{"d_shared_expert": 0, "normalize_top_k": false, "routed_scale": 23.6, "router_z_loss": 0.001, "lr_router": 0.00142, "tie_word_embeddings": "early", "learning_rate": 0.00311, "max_seq_len": 512, "train_tokens": 584400000, "dataset": "wikipedia_en"}
Below are experts of layer 2 (counted from 0) of a mixture-of-experts language model. Rows are named router (the router's row for the expert), up (a neuron's input weights, with its number) and show model dimensions 96-191. Each number is 128 + 24 x the weight over its row's rms, rounded and kept within 0 to 255. Numbers have three digits each.
After each expert's rows: a language model's description of what the expert responds to. This comes from a sample of Wikipedia text that the model never trained on.

# expert 41
router:145107114118110136150102101097116104106104103151095149122097140132147125119167156120108126149156119101098171149155126151098116114102084104156154120141093113132117142105102140143170155095139097169150109106148106096151113144141141154149152120164150135135095146119109156101098113095149159144
up0:146121142131129130134129093137128176105126103092093138154108120083182101139126148188078127167107108130114136110116175137155133143089124141108107099094122126128175111132147150121136113152160094132153147132115138120162124127112103152098124137148105129163083186167141130114136124112142113112
up1:114153142136124141106161141020100103117113114145133137130137120146103127091129103132183118147138105175145114116122142116133171117157110140133134148123090091141134162134116199138135141088111119107161116124137143136129136130163118169122128126171146134109165110132119137154134140135113147124
up2:142146161146132163150124106122113137123157149137145123134143112143107165096137159098134127116162079150102140121148138111201122107179157105142150126160150141155079129087090109119133164142120114147127115140172083117130109128132145152142106142101142163156130153119130098144115120120113168135
up3:174082131095165147122137108080144131148116096148136144126115152137128140120185098149146118136120136133099125124165116163135155118112120114129119124174127099083115144126140156118119167150119111171126139108186084061136138098094122127135130112129175122110147139167087121126155137095160116124
up4:137086128086136125141142125130116150116131161113122125139142157156117102129178113099054135161121133141128119117152099094101115174141106100120121120114129148126121138143160130126114093106158135104100122105147163145144134143098148078170115132146144113182164154170117124124143148116139164106
Description: Initial capitals in tables

# expert 55
router:145106113116111136150103100096118104106105104152095150124097139132149125119167157119108125150154119101098171149156128152098115114103085105156153120143094114135118143104102141143169154094140097168150109106149108096151113144141142153149152121165150136134095146120110157102100113096149159144
up0:089095172127126160116138131114117103101159121092136142152123119101103143101120148124151161132108136104108123142148144097173127082077155126087150135137139086137097110094131122153173142135116127148144087113185130141105137157160118122114140169161163116137159101098128117124107094125103143132
up1:169143090148145123125185123137089124172124106125137168134105168132152096115113140110153069115141136119140154093122151144180121101157107141111087156113103143129175072125142131118119112105140163103121120143143140116152167123108152142145165144132099166104112127132148158143191131147111116094
up2:091093104137174110132152119131156128087187143157107135150127122181126071129103106146095118114124117117119123148136125103138101111126133139120158160146120140119137129120065137116154161103169120150152116140136137171134082118155152093118078144143108141094108152148147095099127148121110123113
up3:140135098141134105127148125131109090119140137107128138108112130088096115133132153106128127135153113074116155141125110127147135122146127159118136120119138173149131149150114147096097127144147142139131166101107144138095129118191129116156153144124109172168115147098106112133106139161105130134
up4:159133098107112134125149073101138104085090117133074167130105150138123119144118088182096139114118129185126098157096104091140115084147150135121103097116149133113104170099112142140105142144146118133120155114114124131123178153133181102111154107107112119101121147127127092140115119117146163131
Description: Mid-name pieces, braces

# expert 0
router:146107114117110136149104099097115104105104104153095150123097139133147125121166157120108125149156119100097171151155126152098116114102083106156154119142094114133117142104102142142168155095140096168150109105149107096151113144140142153149151121165150136135096145119110156101100113095149159144
up3:147108126131112122157146098108118139136057110167133107146120128105126123117123114161130119165150162145133128104103175142151155132143141120116146128134127129136125149095139143151142147152088101117129153124138129072164147103157184170152173136107135115112101070095112131137180095128145136136
up4:138152112121131142129128106113174146110099108140062111160175095150119146107138169099112118149168121118140178145111134133121125074112134127121134115113119132126128097137144131136138090099141109086144138111152128088136122174126112146140126147144128131115120122086100121179113115114168136149
up5:151098125118125126173138136124126155108094123089103118127130160117112142122138126104122138145136102133144075118156189102136155172106117136111127126162127098150100141133098175128116121122108098094159090106091127144167099160154102126115179151121151105154149140160173112157143102122099134126
up6:137128158109162169132151142068122118134143145118165143125144123144116140145140074096096165131096086126137117126158144087129141124104120117111154150132128110122106098138152131154150099069097136133130165116155104165153111127129133142177116150145123145124145132075117127145102161121149093149
up7:058133094128126139156113124121129108138129142154116117103133108144141145163118135085071119176137156135091100098173145147138098079153147065141113123117120122140131174135111109122129153128113130109130133122119119110129097184102102126188126123170149181121118149131133145134167164090124140147
Description: Math subscripts, name starts

# expert 47
router:144106114115110136150103099097116104105104104152096149124096138134148125119167156120108126149157118101098171150155127151097115114102084105156153120142094114132118142103103141143169154095140096168149110106149106096151114143140141153149152122166150136135095145119109156101100113095149159143
up0:174113107134153133134157154161134100150119131138134078125092138113146120114147170134130164133097070128114198126069110141177077133093129112166123188136114116118104112115137118116084139143142098179109134109095115132135144168165091119161128120123158154127087137143089134150141133112129103143
up1:116104083128127134105062124137102107131114139131128136137128145131134140120154065129117130128096138110120128137113119127102122102124085137178102141165109162144141138148092115165126113116093079109099083107126164120116165146083146143144137123143114093122146181096138147117121116107103109165
up2:129142173153104128123083103189125141118139139124120130145110093069131121101138146087140122149145132118132140104106114157148122078168128147080093117125135149081111139120173094092116153173143104133179151117105121128122101129103158157164104141114107167143110112102107139179095102122110132184
up3:130124129094142096132129113077106123128170151072106120142102137109124126116168103132102109138136124150170134068156125159093136085126119137146110100134120140119149115079096125110103127112150158122145130163133148128128113187146116193124101088101118100124115136109075140152121103128149108111
up4:108142134103129149154135139115124122104119114085110143115114117097148165132134116111068149117181144154097122085112119110098174131149125152123143115127093123070115143153143150100118127105112109115102149134117144094171090105132138159141150167147139127138134120124138148077128132101112129131
Description: Years and common words

# expert 18
router:154105098098176146150121131138115126117120106127128201178082160105145064108131141094115073191139170134115119124139113130115104088123126165140135139142123126120091145114086145165128169133148127119141109125162105136132076142144150131156127196134133161107126150123100128122126104118133131195
up0:125106139109092155138105120142092149114130127115059104169159110118152160117125144176144156121148153082145104117140104098103132110140127163144114179114101116141113118153135133124121120119121104135084133138108095114168145121155127148135110084106124130142102127122201187101152106077120105176
up1:104148140163143095167159116094116131115147149131132142088103094103120153111138088163166127120079117152102093131141103101102182132137130124143161085138144068136071110106122158157162139135158164150144131114148130085160176180144126109096121129129094157111120135126145122130138141126139140106
up2:151139083138152160089132101123065150179112151139155122118125153090101123166142131174116127167158155073144111118098093136109078096154095132145134147171104134153171142127176108125106153113140108139143150110124127104130129142110120134120146106134159160133148129131131138127132114141120042123
up3:131160126119155139151133133104103121128112108150150140123119158146158139132107130144156152126158136124138102127123155178145108086109067139085173148132111109127108076103128162117112126143155133106126131146129105096126137170113141124123122095166087121107146110133090079129127130140157139104
up4:143133126134143193117123131105070113130109095178121139130163120147152160122111131131126150133112133127165154123105105142147109147144102129120174137141110135116131121076128183146135122115114099130106119140182099143135076186136159154135099103152151145109129134152151133117147146122101158110
Description: Function words

# expert 3
router:144106115116111137150103099096116104105104104152096149124097139132148125119167156119107124149156119102098171150155126152099115113102084105155153120143095114136117141104101142143168153094140096168150109105148107096151113144141142152149152120165150136133095145119110156101099112096149158144
up0:115118128115110121143120102103143093102097099150119155117147173142137161123158122080112132151128120055096102128128117141144126133085102175117131099110103135092129136128118157131109118094133135134089142158142129125113168122157081093135145099145136118175089104160085133129191130169139138154
up1:163115112108107122131107114104112138132104123140138120125135137139144148118127140097110094104084164125164117103114149098120128105092141139145090121141133138122115175148137083102178163145120151098153095079186126177131107129107114147171155120126120150119118120148115165117107128148166161137
up2:161131132143202134154144140133119136102123099168149148086107149123156159108138121155174128142114110105150112169121154109149082125146127152112115152142140111158151142137071193111123133124146128162142150098164156097172102143115098115129146134098159124162100108103135128146099154105131144109
up3:181124104126135174160141149143118140128120074120124154089139126155136134128106147115141122115094103126150132089068148166107147119090136126154125137132119107128108137079162183122137150180129121186139132150159093114169138101128091076106115104094156139121119138106140153166113121156137070137
up4:149106168128109169104165114105128108152132117111154136120149139125111151117169102138122108160109111115098117152071117137137176147156152119102118120097138147167135133124133116136155177159140131120122131088191177087188117115088137194177135166113161153124158142119131139103102105118137135137
Description: Capital-letter name onsets

# expert 12
router:145105114116111136150103098096115103104104103152095149123097139131147124119166155118107124149156120100098170149155126151098115114101085106154153120142095113133117140104102142142167154095139095169149109105149106095151113144141141152148152122164149135134095144119109156100098112095148158144
up0:111083149116106111146100179127131100119150137158153146134113141137128155114119124119106095136168099133151173167123149114131153144119122074134151119106121124175077112121099106141128113115145121168122154110046091168167124118120113150151144127105139119102134140135143150103141111169129173106
up1:147105135128173168107112142137078087136134115124134115123102170166169183141119150062128155123123152119141111140116108094141103172099111133166106162154135104122125141151130128115109114111137147144148143167117100150134145140149136111119193102127119133095131108116128158175090144131086141137
up2:133155110096140109122116091144118108167163138110121146125123163120142048126128140063141070144086114082108144106153114119149146125147090092149163158088145139106086108163134136163109087145135132182129112112116105135159167103124130128122146146140148132114131095136098142131123101110093174105
up3:109125125133155147094123158129094076094107118125113092103159159138157138112169120109150118130108116111084108132125137121118128137173120112161157155113139146164146154095126110140153148121131123123134113118143162118106122150169151094145138143167142161149143125151119148090129121126190103117
up4:141137146096121132101157149160166110140107138112130103130127145128128167129177091070115162154156109103113126091185084106081118096137072107161104085146114111130134145158100135092125127099098140121132079139115139140128112130128131123122090133148157126141164107103115118150149165148196150115
Description: Census population, vote swings

# expert 5
router:146105114116111136150103100096116103105104104153096149123096140132146126119167155119108124148157117100098172150156127152098116113102084105155154120142094113134117142104103142143168153094139097167149109106149107096151114143140142153150153121162149136133095146118110157101099112095149158143
up3:155130076119164107101104145106118109122136127148155131144098135121140110091116132122129123146138155143131142109098150159128109115141137120112079134134139172161166140100086142151135141107092173090119154083126137136144152127096115133163148138079101165086153091147097164108113111123129160143
up4:089113133152152126140166158167134112110126145095141117152094118133145130117083155091125077130146115166153129116117110167129129109180132143099152121135088115114159125127145128152132155131115154097125083148123142118124123131129124159158173108171128118093123128123129133147114138069161138131
up5:113109137163128137123138075136135108099139099128126119145114145102130151113119105131100163165147135144105065139183099143145109113115153099134152125155097114125160122124099138086072057101140088125121116082138135182111129174104132150131121137146144130151159151109103136107124120134072162138
up6:134085125106143128145087155126132090092096112089117101113095100163090153117121122125141110139098137131110114126122157168118136122151143128115166146102156152158152131144123128128115160121154159115141121141075109142165132157117099085151102142144152168122131167138120125155171117084110111136
up7:141115131124153083144130101155160131136199124087137141101174146155138114144143125101099134132148133110108102108138088095137139122145107116145116146127127095153119083097175125170150170086134135132107111106123078144156131146123153146115150108090124122134152163109112125090097150133140161102
Description: Mixed names, math markers

# expert 40
router:152106118108123142142119096108114109111100118154089149137101147114154116121167153128122131141148125100098169131160139149090112127110078099141151120163098104157119149110089132154177146096139090156140103111135105096150104148137148154139156146155153132136086136132110152097107102094148165152
up0:123115153100181122087207120111104120149076145140118095115116138152088113142148127093141068103139165144097145146167122139139133153090146174152142117108127109138089154137103122122162135141105119115106099108118102100155115120147109179098151133137122133139157121183142113119080109085123141147
up1:148125127109163104125112143119144148093103105137156127123104072109098091148151129106120144119170124121131161104111137121084096119150153134167164125133080152134117153138057093127102152123117138122114167136146143118157121122137087163131140098112166152130109125136102168148108062133105136146
up2:146108110151154088158139138106125075111111133116109116123128144124124164160124115112135122123073117087112133106169106135115148115144119132170141141133170114129077110097134118155163184181109107146141088114124124140167131143104152140187128134192093128138134112138110127108113112153094142141
up3:149117132095086120135160186145150154098120126120099112135068162167095103134140132158090151129104114129135142093148199118120095143084129173156146131148177086100099144119121140108106105086144169123138136171141146139125116143121129127150131125119128088127125120132123117135105149086131160136
up4:116126101112141109126092171132185101138139152134116122136123129101157139101113106134147104118140123055134138130190133167160133080169134128118156125122133136149079097120140099177121121163132120160119117134149118111133137116132129154136120158068145127151097166117154132146160097117111138126
Description: Capital-letter fragments

# expert 44
router:146106115116111136150104098097116104105104105151095149122097139133147125120167156119109125149157118100097170150156126151097117114102085105156153120143093113133116141103102140143168153094140096169149109106148106095151113143142142153149152120164149135134095144118109157101099113095149159143
up0:132092154140086142138088112088122104120153094123122115097143136128095103113106137111148130138109129145078167099142132146108109127117135165083114169125130114118123132130160137125132092131114104109154139111130144136121084110074154105152140113125157148139157126097126137115109111145156144165
up1:147125163118147149088145115140111110138118137175135141126118131093168163086112139126136110154105145099093147086113091150148115107111128135111127155137162156156147156117157131172142120183086140113117092125190121121127125123117109140149136113109117108146180169161124130085109105136129085130
up2:119117118112091116148128132116120092110096128157119095140148126121116144117139161089077162109126100105120136111127134161072146121075120115101174124159116112147135145121151111101154120140146095121132109107204134102131116091091114127115152111122178117146149150119115121105126067102092106155
up3:114144129122118135143102127122120129176100163147091126088150113133114081093166111120122099126150153120168134134188111137117127133136098083146131087191101124132144135130137135143120104142143113096124114136158137166130143131102109158134172105176118138116148118125135129160144146100125098112
up4:099110103124132171070127127066109121108154152135116120120139115139094131168125110149129128116093148137093131152096115162094118114103136097117120096113117153096137131122158160134151130103128143092113133130166114147170115102112117153135153117101113146168146117107113134144130089107110167141
Description: Ordinals and medals

# expert 61
router:146105114117112136149103098097116103105104104152095149122096139133147125119168156119107124149156120100097170150156127152098116114102084106155153120143094113133117142103103143143168154094140096168150108105149106096151114145141142153149152122164150135134096146119109155101100112095149159143
up0:118127122127154138116119156112131113123122167079087135126128124150119180143164104091157122161129132123115163169195178117139124133105162140164125117148072118119140111138099139128113154122128131126093119147141197112113110150085081126138117126087148138130152132102152160116100111103160152147
up1:107112130174139133137158126148087148155109136147140119157115170161125129125128116117130106112148144146092098138121136130145163118113132154133161147165154131150143132087139128114101083119111173115140137075153128091152097137078120142107128106113078145189141127122192129144087080112157132100
up2:099142069124135125170079145100098102098130120121116138127140133137158086129156126164149100109099095150127180108136152118117108088098151154123147132131120086164119114167150113114110105115120130130137156129093119120133100114111131095097120116112129078139098134138162098135066147115123118126
up3:131131104126139127146186138144171083113159123135123130149179110101141126113149154158144141148100100148083142140155107170093138104100139113093117138163144132110092125152111157136118116118180119104151044117121153123155148127145144089158087111130163123150138084126133132102176141101152189154
up4:127122147146156180099138111135104133130148111161143145118133115115087144153147127161089128071091109149087112091128181139127122096147133141120133149106098096101107100127125155170045116100142100128136133120138124126138075114127139115133142126062154125142132094122122145105113125122139126119
Description: Family and Islam words

# expert 31
router:114067129114132156124100117098130075117134099151126128146131128145149146109156170129131131102151156099119135123121130129082108100109119124155134115132137127138102145122122132128127130135140115143123133072176124139201125139125155149159186174146199158140116146137074170109080122120160155138
up0:127147121116095140097124157120133134121113084143105127158119119180121129111130150152090134097107148107103125105068121078119187141115129118138137149168132125137128133136143130094179112094144151175106154141122128129143108068158155124156130141142108119159129118129127090088115189080164051114
up1:164074129121140130177133090138125140121164164127126074127126117163114127135126132186154138155119106157107161099154148154132155142122167111152183126105115165119106145125192141182092170125112133141125153117127101125099117125117091160125093142112149155158125119128117153129108127083137145123
up2:128064108145121118155101103088100127122132138115138119163125133168132135130148078136138119146120131117092094124142111141159130102119142141163112105116153136120138134140086149110139153082132110083112095137099143124144129158141130141132116114115133135111127151139156135145125165146142140090
up3:140097112108176115137172154153079145131117113081130103132120118173141097118134076159133114146144148160146120147134170087153126116128110134102167159109109175089098156124121096133141139127129139127131146154132108138148143130146116145102102104146128152133174084121135155118116096118081095117
up4:131173139160129136127155150147141108129122143129107129159130157134152083133145165147149105145145107072156148137131164144093103116142133117124153105141156091135129109063133110126126133152134078137110129142110148123154148133140136110118150159124125158135164157103131122172175130114098147150
Description: Word-ending suffixes

# expert 45
router:147105115117108136150105099100116104106104106153097150121097140132147125119167155118108125150156119099098169148153126152097112116101084107155155120143094114133120143103103138145171154095142097167150109108149106095149110143142142154148152123163150134137097145119109156101101113095148157143
up0:137073155124146120138138120157101123108099093107107121126097092090150134127119120094139122163124112145127088120089119131142125136123099132120139121113129087097134098179173137087102126124107123121175123129107123176118104096111118138171151138127101112119097079164116119110119130088158103136
up1:170124100146117151099122181142124124116149148160126133131165163140125105116161125148121129152095162148099119162095132127144170161109135108131134121098166139142090145149112138127112108145101114182183129143153149058122117122069129132134101114129142117133115137092105131123166107106114120099
up2:095130154184139164109126096109122134067111132171123120158122130150136128093166103080160118116117151163147114145113152127169123102125131160097111082138102103150165125111129084135147159108099123092143120126104153115115149128104121106145126113210119138143142147134142158123097096118136167163
up3:087149067123143121095121106165126089109137141157137127152092105126133109131157139139162077049116078081087132098113127138103095135118160136084165104137107125088124126131102163106141153109114133116171122101154137135128139099176168144111144136144121111144090126107116121146128117117167112120
up4:097092157113143108124081121133136115121125121141127130113148130130145108192190173092080084136128048126112123071141146152115112109137058150150108132140103131123070099137126125150152098111141088135117128131132148132095131096139110125096100087155146146116095149143163149108130108127130123083
Description: Period tokens

# expert 14
router:145105115117112136150102099097115104105105104152096150124097140133148125119167156120107125149157120101098171149157127151099115113102085106155154119143094112134117142104103142142168155095140097168149109106150107096151113144141142153150153122164150136134096145120110156101100113094149159144
up0:137105143122141075177142157107152111129128115104096150086102137090163154088140129151104125128164115109112147147080126106086122124139128109136093143124147106093148152138123132141147124187156122093106129131189116166131146164196134121147140120121116154125152107153119123083107139096139130084
up1:153136118106098145178159154101131118140143109132126149131163110122152173129138114123123092141167133132066133134105136125116109121128118090164176167083119139147157100112176110146138149147164126176105146136108117110136086164148162135149112134148137151133066166156147156115138090144117126128
up2:127127134106158109131120121116110111153106130139125197140099101125084094108167159161138152118100083187177154176122147129126124127162111081189117117061117137155092148120102101158170155158146108111180105109134138123120133121137124119123141184143121119095108099149126136142147118141129105121
up3:105074095091135104133125127120171109121158124134114122167176114113108170104170136125125109120078139169142102111145123118127105116113120120117158121122165142146169155149138103115159133153115129162118112127154109137050112166130131186118145105113101147089140118132134126141092128105122123127
up4:124134125132187137093139124140103115143135163155088115082123145120132166062171131121146147106100146139137111150097117134137122090164145099126110096096131093145118159108124149145131153134183110125155111097158137131140142110140106175152087159174088153116089117126083131138112148139134127152
Description: Mid-word fragments

# expert 8
router:145105114116111136150104099097115104106104104152095150124097140131147125119165155119109124149157119100098171150155127152098116113102084107156153119142094114134116142104102141143168154094141096169149109105150107096150113145141142153149152122165149136134095145120110156100100113096149159144
up3:144164156100118147154138113087100140156137120137093148133137137155153133127177189110140122121143102134146102112105089119129114133094102137140130117097138119159113119150129125139088133088107151128161083133158129119196111147129092158109116167156103133150079088132134162126188166131114125102
up4:181155088107114131139149140158125127124120101124110127103111083133157130091123155139090111116105108105131099107146142134125114150103121151155136156179126103139134114115141113111138175125095111117166114135133181122142149114149123141132103172182142134153105172088145089097149125114176125139
up5:139107158070125133125147056116130095131121133123134153147149107098149104107102179144124107164152113135148157158135129150116132093138181148097120136114168125134115161063127162137142161117113140124138103095131118139144138141115139122125108126098115115111133136117172102091134152125077122142
up6:137152131094103154116107137121147103063141181140095099127103083127161155124157155112138133140135089086124149102114124096132160135122156154111126123157139131121122120151133126119109094161113145092136182093109134121126129130126132134156136143127129133127106122124128183140145063132153078119
up7:139116128155094146132122140137092107110172087187115167116135118145130119131130114115138123137125125140123137120157116138087114131156143125139094155169124118125169133186139119190105147079124141123145105071135101084099094143131075131134145119161109124145117141111141127135153121101165137139
Description: Legal acts, openers

# expert 30
router:146106115116111135149103100097116103105103104152095149124096139133146125119167156119108125149157119099098171150155127151098115113101085106154154118142094113133117140104103141143169154095139096169149110106148107096151113145141141152149152121164150135134095145119109156100099112095148157144
up0:108107117136114097128089110094141127114109093126139094160137122145178143152159142104127106144130139109121130136148123102151102151113089132171123102130102162138159140137120147136105105158106200126130110146122096121151156111121081117124122123126102107170135107119077158086177135139130124145
up1:106126115120094134179141081133140126128137140116112140103100136191147123093151146110163138101126131137121163095153128171100138088142140116111159119098144087114145172141079170124118182131129116127117147144176110148151145118108108122139164107111128098159116135085108123138115102145116159123
up2:122152148150124133091134124142120166147118125149149095153113159121099077145150110127121082113115168118117171092138102131114126186111135112105121106128127107160115127151113137077145104154097133135173119145133109096156139144168134117186153124126139168140113125107177107046104131149183141144
up3:129117099169134092183150125049099119092155099130170121114118174136114155143136122117087146153088164114101147127153116165113149110074144125129090157129153118127084116170147115136111180130091088114143118127130147103130091137132160129115153117136106116072129126105123113157106138101129085140
up4:124159138135088125116139127097145064128107147154122158110129126082081058148098119094135139137149083110120147142107141114129142106111136133115103145156136078150129155106091090128107143123101150125117132096166092120114155109108106145139136110120124162150132141156119125152143076114127148100
Description: Biography and infobox words

# expert 57
router:144106113116111136150103100097116104105105104152096149123097140132148125120166155119108125149158120101098170150156127151098116114102084106156154119143093113133118142104103142143168153094140096168149109106149107096151113144142141153149152121165149136133095146120109156101101113095149159143
up0:090116138137116114122092143125155094103132133126104092109149165125123130110140128129102134134100118141103159162123151122129140113103089102176106117138129128122147134127158115138130145143140115121179120132123148119147143146147110146132133151193108093139111123114102139146108167127104161126
up1:129135106093143143138140128093127135122090082120123095133113129121118074117165133082173194175116175113123137137111146110152095086152118155159151111087151102135148144096120140115107089169142171126131128126145064130107158122127146127163159104117126105119157139137110161113128139113132120150
up2:137141091081146118142095101158129149114137098152163138169143153182085140090152136122141117110124159120091135146109107159139108127111108150144125138132161124100153146119157083097136157140148154109103131094140136130153106163094118119149138099151149157139119131135156156116133147084126166150
up3:102101125123163131171078117129138085104111116122101144108120127146134113174159157105117131176143114138150167111185132146115112137117126133146129129115099135123123126132143113151140089063149188132125108169124124120138141134098146124105163124088138111119145109124078105104120150160148156134
up4:137129100116098124112130072106109081122176120144152122156116174112128111162151131095088098132167119111082130195162141094143139102103142115115139141135093099145139144135146121109125204133134112146144111094091132169149087131114141124101121138097127118123127155124140134119143125127116128147
Description: Name-start syllables

# expert 53
router:145105113116111136150103098096116104105104104152095149122097139131147125119166156119109125149158119100098170150155127151098115113101085106154153120142094113134116141104102142143168154094140096167149109105149107096150114145142142153149153121164149136133096146119109156101099112095149159144
up3:112149099135145092152127161133112117121145121129135131136142123106148142126124142128150130172143126134108174147121133125134169140128124099115097132103098152160131132137103093142185099158177112148135148115102140121143119193158139156119114113134111135115125119065109130142143170105146192160
up4:128134088096125102125126155118114160128076124132121174163114162129121113162127158093126105174063166095094154124110122128125154129124129088153110113127097147162137150131096130088144108105106119152122124119147118124144115101141151150115104156133083136121138124111153090109161134147179117123
up5:164153109169147090128089127133135086088107149110147113144109117145095156141111140151125105111134093115152155190129106114102121097130118101117143155146142099093124135098102097188130151134123119096112136129138109127134080110139140105135133146144136151125117124132158173103143119116161159156
up6:147146163094164162133095108120104130145115156157128173110131140142055139120123114141117130148158155107098120156123150092110105085086131142156103104094089118104123147136159155162065138128145097140149115116118162156156143116092108121127105136138161114103143095128112145122130150139071139107
up7:097153130138156129137131114147082070083113142123119145114106117117094111118154125107105139107169150132141119115150154106161097165126141087153113136137119140160133129100073157094144125111111103105106137143118160146137108140153126145114187119182141123129098161139101106100149131109113155122
Description: Numbers and heading ends

# expert 62
router:144106115116110136149103099097116104106104104151096150123097140133147125120167155119107126148156119100098171150155127151098116113101085106156154120141095113134117141104102142143169154095139095168149110106149107097151113145141142152149151121164149135134095144119110157101099113094149157144
up5:128096108148178160162115118095140069091125111127085106145146140129140089101127129112166133137149146126107149142115133123134137127088140091135172115129141124104125110130145139132142122092107098167156137129102150133111099139075112099150156108130134097152123097123084096175156121115084154162
up6:144153087110115133149117176144172120092144107120112123148128122099151122128133124108115178120128122118155152112117078146099116090115203117149140092138121121130145171136128131121145163114175083148112107148110121124141123160138111133163093133161129105122121122077137122128157109128089112115
up7:114104166147123126136155071135110103127149123102136107137116095131066124150124103182141144150105158122073162110099167104103094099139120152156090109154122125135104161147149097110135140120153104172185114139090124097131156081138135159128114133200137156117138133129163124124086122125121108093
up8:120125159112104116148083143118152119105170143151127157106129197119157131119131132114162140133120133079090135124167108167132108117127110088162171116156085132138134136150141175171124122116124145136167141129116144137142138131143155134140128156130141143126157105153127116153145132153134132125
up9:137145069160139169134142138091130148142125108112135113141129158120135127108133097117150140131144102106139116129116107131134141108146112143109118068119107109121104123096160137192080143148146103143147101164154099127147144113082165146107164136150114118170136144117099128107131110149112118149
Description: Football position codes

# expert 19
router:146106114116111136149103099096115103105104104152096149123096138134147126120167155118111124149157118099097170149155128151099116113102085105155154120141095112133117142104102142142169153094139097168150108108149107096151110144141142154148152120164149135135095144119109156100100113095148158144
up3:107099187104081098160128097157089159143162146116150115153129154149144129124149165153156124169116123167091176127106149159160091122124153126145147103174136141181166129084143111117101117163156108100132135121083147117107128097141125141141123098149085107120126163115118132109148141101162138127
up4:107152135114133150122076152147151120139123120171088106129104104112111115135145114120117127158166135102087115139125113121119120108145130115180163102114130137152096129140117128164111168097127115114113122106103132150102129119162120150150142122128120107128104179131122131162116140159123114138
up5:128142145134211162134155137113128134154106162154087130106108139139086167117088171116154110143126141122130132148183097122112130123149099168150121135108103154110137102120161106136123147140134145127091143076092085145125103143109133094135161106138148096160152147144129127070085145082127113127
up6:142080151153137108117104084147099108132088137180112112178135145100138132184152105146121157150138123118117126116139124137154125138127137100142109113124153115103144107130098118138106183094103108131115094078109138152151140163133199148102108127123105147125104121143150145105137076146165177101
up7:121072132146158118160122134119065094156153120134150129135077097130131120176150124137121141088101143132120115130146141136104133139125132119149134111103145127123130092107135146140133126138187133106143107110133140144097119130085093160095151131117172129135111152130181152122121136145141150139
Description: Series part labels

# expert 16
router:144106113117111136149104098097116103105106104152096149123096140132148125119166157119108125150156119100098170150156127152099116113101084106155153121143095114133117142104101142143167153094139095167149110106149106095152113144141141153149152122166149136133095145118110156101101113095149159144
up0:135135085112160111160140156120129126102116147161148069124116142160112116182110147101078125126193188170113115144089116145154107136145113116125133153150113127103149151100159107118133157176134113091137092102104117089123099152122082139136160160131119172141128127140107145119111132091138162139
up1:092089143114113158152113118112129121152154135146132084116127136078159131144112156084107079115149140153118150148119144116122129136094118120137094133141116128145133100123122108138098125088132050125133102090104110160097154112139116136080123181145131146144163101108122097085083132111129169157
up2:136120100137128131117122148164124146112124144134100119181119177047128157138150160118163116122108125118122128119156134113106118088085163183100111141147119129101125134124127134123107141139167136145155122155129135115122154111150168131147184144130123132131122123135126189094100145150158075124
up3:093148130177172131117104145093126128121119120112112118148099146098141136125150116134165132067148136095106175113108145175093124083137064134120104135106091125148128128119160080133139129131177120116159099118107147066128109122131119147143091152166150137111122116118107105098110159087126142096
up4:141086145136137156172153140116123113045103139151083115116150141168133133132170144117085112149130159126088127126144128109113125158116130132097141092118135164164154153113164120129126153167113089078116117108100138080115154162153166139116113125119137119132142163141140159110127104128112137097
Description: Personal given names

# expert 20
router:146106114116110137149103100096117104106105105153095149123098139134147125119167156119107124149157119101097171149154127152097115114102085106156154119142094113135117143104102142142168154093140096169150108105149107096151113144141141153149152121166150135135095145118109156101100113095149159143
up0:110083093147108148112145125144132144124124131114136145155120124136143129140151122129116134161110143138138123127150145099144125091118156122091099127121151138178158106106120124181193147158141105143150145093155136132110140114141116140126157137135168175122185138066108149126131079094126115129
up1:135137136158094153099099099107158110106136097111164153169153124115163167118109147103134134135141185110111134138092146127099140147081177077133141154120110149143108101131139088100139127132122114139135112143143107160100131153145171150115129115132104134130142113130111113150110118135153115159
up2:131095136122113154107121119120149127152109074162110110115107123130161103141102168148146115132141136098142124143138050124136090126122197152158137154140105094151121092120129192124123115180113144132157118122129129143125105124110149116112153168142130134108114104140090135125149183116134116138
up3:111108148110111120113114123128122130119157152171128137180124124101126134097136115146123099108191105146134082133134173171108097128117145160120072122134126113125111144102153103134139194136134134104135130117122148139138139143055109131159150160129146136129109115112072130106102101124118198149
up4:138158139086129103118147115109140135148113087132113136117127094151119156143128145061102112098144083072121166121138113137102125101108108166080163096100127109128158152139135153131110113135149118072088129163166156164149087127112103151114144094177132180095133175150107135092145149104118107131
Description: Years in citations